From a checkpoint of a small mixture-of-experts model trained on Wikipedia.
Size: 10 layers, width 256, vocabulary 12896, 17.6M parameters.
Training: a variant of Adam for the experts, 227M tokens, 3467 steps.
Below are experts of layer 6 (counted from 0) of a mixture-of-experts language model. Rows are named router (the router's row for the expert), up (a neuron's input weights, with its number) and show model dimensions 0-255. Each number is 128 + 24 x the weight over its row's rms, rounded and kept within 0 to 255.
After each expert's rows: "gets" lists some tokens that make up at least twice as much of what it gets as of all text. This comes from a sample of Wikipedia text that the model never trained on. Tokens count by the router's weight.

# expert 8
router [127 126 150 105  97 135 122 119 112 137 109 132 159 138  91 105 153 126 115 174 168 125 125 119 113 161 139 163 165 154 170 108 127 123 111 135  99 106 122 128 123 144 150 142 121 149 160 136 130 132 127 104 144 167 134 141 181 147  88 116  88 119 147 107 129 117 124 123 170 144 128 166  95 147 135 129 144 176 125 107 110 112 128 129 165 137 139 146  98 105 176  96 100 155 123 102 127 107  98 123 159 100 122 100 148 102  99 156 133 127 167 131 137 145 118 101 146 124 126 141  93  90 126 126 111 129 160  73 110 138 165 185 149  90 117 121 159 188 136 146 153 159 119  94 162 140 122 118 138 123 128 120 155 141 199 130 126  87 171 111 128 146 140  91 151 142 137  89 146 140  87 104 149  78 114 132 162 133 107 125 152 126 139 162 129 100 118  90 134 139 103 114 117 106 131 135  87 100 122 161 129 153  94 155 151 139 127 126 120 143 187 186 157 140 140  62 112 134 103 168 132 132 126 140 140 155 119  83 118 126 170 111 145 142 133  86 128 176 160 119 132  97 145 116 116 102 132 139 133 125 112 103 100 116 115 145]
up21 [ 98 140 169 131 147 143 133 137  91 129 152 152 148 107 138 134  90 125 136 122  87 104 124 127 154 116 109 121 125 164 133 102 161 135 147 142 122  99 132 156 123 108 170 149 149 109  64  89 151  95 152 133 131 147 159 137 136 132 119  91 132 124 105  84 125  96 156 131 138 109 116 123 145 129 146 157 146 175 144 135 139 148 142 118 104 184 101  62 109 105 193 127 106 135 140  73 126 145 130  82 139 155  91 118 114 127 113 109 144 144 172 128 166 160 154 124 126 126 125 113 118 128 143 131 115 161 139 117 145 143 125 152 159 124 112 133 143 130 174 106 166 110 110 124 126 108 159 131 136 115  81 147 108 136 112 122  68 128 141 138 118  93 105 112  99 175 115 108 146 125 126 182 124  99 122  85 148  95 111 127 124 139 132 153  98 120 144 147 168 102 116 170 119 118 103 100 146 117 140 149 108 110 140 115 175 123 113 125  91 177  88 104 137 131 137 165  59 157 123 118 119  97 165 142 136 149 188 147 113 155  93 120 131 117 106  98  99 137 103 149 138  92 110 131 150 137 143 131 114 116  84 109 111 159 121 113]
gets: "0", "3", ")", "7", "8", "4"

# expert 7
router [141  90 116 159 132 113 132 105 113  84 134 148 117 128 130 125 151  73 113 108 129 135 131  91 121 143 174 122 132 119 138  83 113 146  98 153 169 129 138 125  93  71 113 138 121 150 157 178 136 123 135 121 139 169 168 148  96 185 105 120  94 130 165 151 147 122 157  86 158 156  93 121 126 152 136 158 150 126  99 113 143 138 130 144 161 111 116 122 152 104 159 128  64 134 168 139 124 147 112 106 162 123 136 150 123 127 130 145 110 147  93 165 173 137 149  91 139 109  80 152  83 131  97 100 103 124 150  82 132 166 108 161 135  71  99 108 131 137 169 133  91 144 120 142 152 139 116 116 149 136 115  88 134 132 127  63 120 112 129 147 127 138 134 121 126 119 110 107 149 152  81 132 151 117  71 118 151 139 134  91 164 123 130 156 148 101 135  98 140 158  98 109 130 122  94  94 117 139  89 159 135 115 122 138 142  99 130 179 140 108 129 130 138 136 120 110 137 119  92  85 153 135 161 150 103 122 116 131 112 123 133 112 177 159 162 144 132 116 125 126 141  95 157 141 118 121 131 120 130 103 135  82  84 137 108 157]
up21 [113 101 137 141 146 111  93 114 125 120 128 124 108 122 127 136 135 115 139  88 133 150 143 155 121 146 112 143 168 120 176 110 106 180 128 129 141 135 143 125 111 123  82 113 152 119 133 156 127 113 149 123  91 150 143 144 142 189 146 126 117  94 163 153 185 145 141 129 107 112 161 110 169 162 180 107 154 120 112 157 148 118 102 154 121 129  98 100 118 124 116 160 100 154 135  74 131 168 104  96 132 102 146 115 109  98 145 106 122  67 119 130 130 175 153 106 135 152  91 145 125 151 104 111 123 136 125 133 141 171  97 153 135 105 125 146 109 137 197 143 115 133 103 106 134 142 132 157 121  87 123 121 151 127 125 118 123 139 141 142 169 131 130 106 128  97 130 181 126 113 153 129 169 129 141 123 150 123 110 124 133 117  93 161 116 144 156 122 128 132  79 137 114 158 126 116 110  94 143 163  76 114 124 122 136 118 152 124 146 118 117 124 127 151 102 101 139 129  98 124 117 103  95 163 116 117 118 117 119 109 122 114 140 140 120 140 135 104 109 150 140  89 138 110 178  87 229 121 120  65  95 102  61 139  96 134]
gets: " (", " |\n", " \"", "201", "–", "202"

# expert 14
router [109 141  97 156 129 140 161  76 104 137 125 158 148 156 125  95 149  95 100 148 149 105 134 121 159 140 103 154 134 136 142  76 162 141 102 126 152 163 134 139 130 117 141 164 130 164 134 119 116 102 141 128  80 139 155 182 152 145 122 122 141 152  94 145 120 132 192 123 136 130  94 115 130 105 120 150 179 155 114  98 133 138 167 142 160 166 177 116  93 136 147 121 122 123 137 116 139 144  85 118 137 125 106 124 161 143 107 148  91 112 133 145 148 127 116 133 129 105 126 158 117 103 118 109 105 127 110  92 144 141 157 144 145 112 144 115 160 132 145 157 135 150 115 100 134 114 119 140 113 103 152 130 124 181 130  66  75 104 152 109 138 115  54 145 153 119  97 110 157 156 105 175 146 137 124  81 152 132 168 136 138 132 135 143 129 103 139 114 140 127 104  94 126 144  99 121 135 111 142 164  76 162 130 165 151 103 167 129  77 138 182 130 132 147 127 102 163 113  94 139 133 127 152 114 156 123  98 144 101 153 121  92 176 117 153 137 137 151 140 104 122 112 101 146 122 107 166 129 155 107 120 115  79  86 135 115]
up2 [143 146 173 119 133 182 103 117 113  91 142 163 114 106 159 119 149 108 137  99 164 122 131 134 135 119 130 169 137 152 143 136 101 159  91 115 140 156 155 121 128 111 111 137 119 151 158 124 130  62  97  84 134 105 150 177 118 143 156 154 143 132  96 153 134 115 117 172 146 102  98 123 139 137 140 134 181 160 107 154  96 157 171 136 134 158 164 180 155 112 129 115 139  85 145 118 121 130 122 124 124 104 116 127 117 125 106 133 114 157 126 142 148 155  96 112 110 143 141 139 148  90 116 142 109 167 121 141 102 131  93 107 147  96 106 175 198 127 150 148 139 169 118 143 131 160 104 117  94  93 116  97 112  94 142 125 101 114 137 124 128 114 180 141 145 142 118 141 150 100 138 161 141 123 130 166 152 124 135 113 168 108 129 136 138 131 160  96 118 129 119 108 145 186  93 108 145 121 141 166 134 126 109 164 143 129 124 160  85 100 127 109 114 125 115 143 117  89 114 120  99 102 118 150  96 139  98 109 105 173 112  65 123 148 132 111 169 125 174 170 144 149 158 118  98 126 144 178 117 128 104 152 103 138 129 157]
gets: " of", " in", " to", " for", " on", " with"

# expert 0
router [122 110 104 139 153 138 159  60  88 124 120 121 148 137 101 138 121 104 103 126 156 133 119 106 107 147  94 126 136 159 158 111 115 163  99 162 161 172  93 103 107 138 129 132 115 182 128 110 167 105 112  93 137 147 161 156 161 113 125 119 103 104 161 107 142 112 142 151 137 132 127 144 105 148 132 153  94 148 158 105 123 133 160 122 152 142 138 121 102 103 131 118  86 125 117  94 107 158 118 118 115 112 154  80 142  90 136 176 138 173 155 180 145 127 134 101 150 125  78 164 118  92 114  92  90 148 141 149 126 143 169 176 167  93 118 117 153 159 156 147 108 150 112 125 112 162 150 154 184 102 141 112 153 139 131 112  93  80 156 126 129 136  87 116 162 149 143  98 117 165 115 129 154 118 120 128 137 152 134 144 116 118 132 170 131  86 156  89 151 147 122 104 160 158 112 113 142 123 145 119 105 115 107 146 158  90 143 156  95 169 162 137 161 137 130  95 119 117  92 132 168 115 149 120 149 120 117  96 120 160 144  95 140 170 131 123 120 139 126 115  95  96 122 129 156 141 177 114 149 127 118 132 105 113 134 114]
up10 [163 152 129 134 125 120  76 116 164  95 170  96 106 158 135 144 161 138 127 126 128 146 142 128 104 119 122 118 116 133  94 133 126  90 149 121 185 159 114 161 132 132 114 179 182 122 131 123 134 124 163 138 185 134 102 113 123 140 151 158 132 157 110 149 106 121 109 151 120  95  88 122 107 123 148 129 125  95 126 149 116 110 148 122 131 159 153 132 168 117 104 129 111 113 145 108 121 193 125 141 132 187 141 132 116 116 113 135 119 157 134 139 142 158 125  93 119 139 143 116 137 138 103  89 156 143 179 119 164 168 151 143 123 110 148 143 132 118 125 153 141 125 132  79 158 141 150 119 125 183 106 176 138 111 159 120 140 164 145 121 109 156 156  87 117 126 136 102  88  99 180 128 133 121 159 110  80 121 112 115 103  93 125 164 157  93 105 164 126 126  75 111 153 171  76 131  85 128 114 150 100 122 153 114 103 109 147  79 145 158 133 151 137 167 131 136  93 106  90 118 128 148 151 124 136 127 130 126 117 141  90  78 130 162 154 120 150 170  83 151 126 120 126 104 145 130 116 134 148 115 135 114 162 116 108 100]
gets: ",", " the", " and", ".", " a", "'s"

# expert 15
router [117 129 131 123 122 141 131  84 103 112 119 101 143 123 146 112 101 109 104 133 130 142 123 162 138  92 109 123 137 152 159 111 111 173  74 121 145 149 136 118  87 145 155 130 113 130 176 189 124 114 106 112 175 156 157 168 127 185 137  91 107 112 141 129 129  72 127 151 134 107 111 109 100 118 128 160 131 143  86 106 112 152 185 122 168 129 143 141  99 107 146  95 122  93 136 109 115 149  91 166 117 148 114 128 164 126 147 139 129 106 122 182 114 132 156 120 182 141 120 163 130 112 121  89  78 140 121  96 170 138 149 160 156  84 120 109 148 115 125 138 148 129 112 110 138 118 142 165 103 161 174 152 148 141 104 109  91 118 132  98 100 147 127 134 133 124  92 110 158 131 153 143 155 115 133  93 146 104 108 103 107 124 146 136 166 141 143 128 164 188 121  97 160  97 116 101 110 128 130 122  94 131  95 151 165  86  98 170  92 164 159 153 120 100 104  68 111 101 125 142 149 153 123 121 165 133 141 104 113 101 124 125 139 137 131  94 147 140 155 136 129 142 124 119 121 143 140  95 130 142 142 139  97 149 109 136]
up21 [120 127 149  87 153 131 133 121 115 107 164 152 147 178  83  95 122 156 127 106 147 153  78 101 134 139 102 169 145 174 123 108 168  90 105 112 120 182 117 129  82 169 181 132 127 115 119 158  93 140 132 155 117 151 115 102 183 158 135 146 116 104 145 129 116  95  87 123 150 121 169 160 126 108 126  97 135 134 144 111 110 155 134 146 137 140 111 112  95 137 172 151  96 115 129 120 166 108 108 136 185 125 123  98 100 150 112 147 122 114 167 127 179 109 142 114 160 135 130 137 167 105  88 106  93 188 101 110 150 181 115 163 181  97 160 158 129 152 155 152 145 142 111 164  96 153 103 153 155 135 113 130 150  99 119 139 102 133 120 130 166 166  93 127 155 132 124  87 138 155 136 106 112 114 133  92 120 122 152 101 125 100 124 171 145 136 124 115  93 128 124 142 140 136 177 142 130 150 175 121 147 127 131 153 144  69 127 146 171 104 140 105 122 138  84 116 134 122 140 143 135 106 130 155 143 142 131 121 138 125 126 121 146 138 119 118 131 169 121 130 111 107 115 156 120 142 138 115 149  91 150 123 113 116 124 141]
gets: " ", " is", "M", " m", " M", "B"

# expert 9
router [123 101 123 137 134 141 134  97 131 126 121 160 165 149 137 122 127 132 137 115 129 141 142 119 121 127 156 134 156 131 149 133 119 148 106 150 131 169 136 142 128 146 108 164  98 145 165 167  98 113 142 107 147 133 177 175 149 148 127 106 132 167 118  99 132 119 176 158 136 125 100 145  89 124  84 170  93 146 112 116 148 130 161 146 152 153 123 132 144 132 106 108 101 145 115 102  98 142  98 122 154 112 128 100 124 129 129 157 117 149  99 124 133 166 168 118  97 117  86 180  80  95 121  85  93 164 165  94 105 171 148 149 153  90 114 108 160 124 146 171 118 137  95 105 120 128 159 120 116 106 129 124 148 121 158 118  55 137 138 106 121 143  99 130 143 148 127  72 145 152 115 166 189 162 122 110 125 138 139 132 150 118 150 137 157 118 148  73 150 132  97 110 143 156  95  85 112 110 121 157 114 117 107 152 133  94 116 142 102 166 160 139 141 103 106  81 101 131 118  97 106 157 134 127 106  89 148 125 107 173 148 101  89 154 146 126 122 132 116 148 133 134 142 164 130 152 128 112 144 149  81  87 122  93 108 102]
up29 [159 168 123 135 110 116  91  86 107 127 158 143 145  79 121 156 147 123  98 146 144 115 144 134 114 113  77 102 155 145 121 121 129 147 119 199  90 134 155 128 138 104 132 121 138 151 143 139 133 155 131 113  88 123 178 130 134 155  90 134 145 105 189  88 141 118 129 100 108 181  54 116 164 147 141 125 138 149 152 125 131 143 102 107 133 105 120 101 149 121 123 159 146 106 165 120 132 128 109  47 121 123 118 109 127 125  96 148 123 132 149 135 133 100 117 129 137  77  72 124 112 122 160 136 151 117 144  85 140 123 128 134 141 105 106 142 140 117 178 181 140 119 128 111 117 132 101 134 155 122 133 132  94 130 145  99 130 101 127 125 146 147 136  88 142 141 134 147 155 153 114 169 158 117 113 150 142 111  74 109 150 135 133 117 150 152 134 136 152 166 133 146 126  97 115  94 134 122 116 146 121 119  97 187 186 134 105 146  82 180 112 158 124 105 135 114 164  92 111 158 136 142  96 183 156 130 138 101 163 155 116 139 146 117 162 137 116 134 119 139 149 121 111 169 122 147 114 116 155 144 110 109 132 118 104 128]
gets: ".", ",", " ", "–", " was", "-"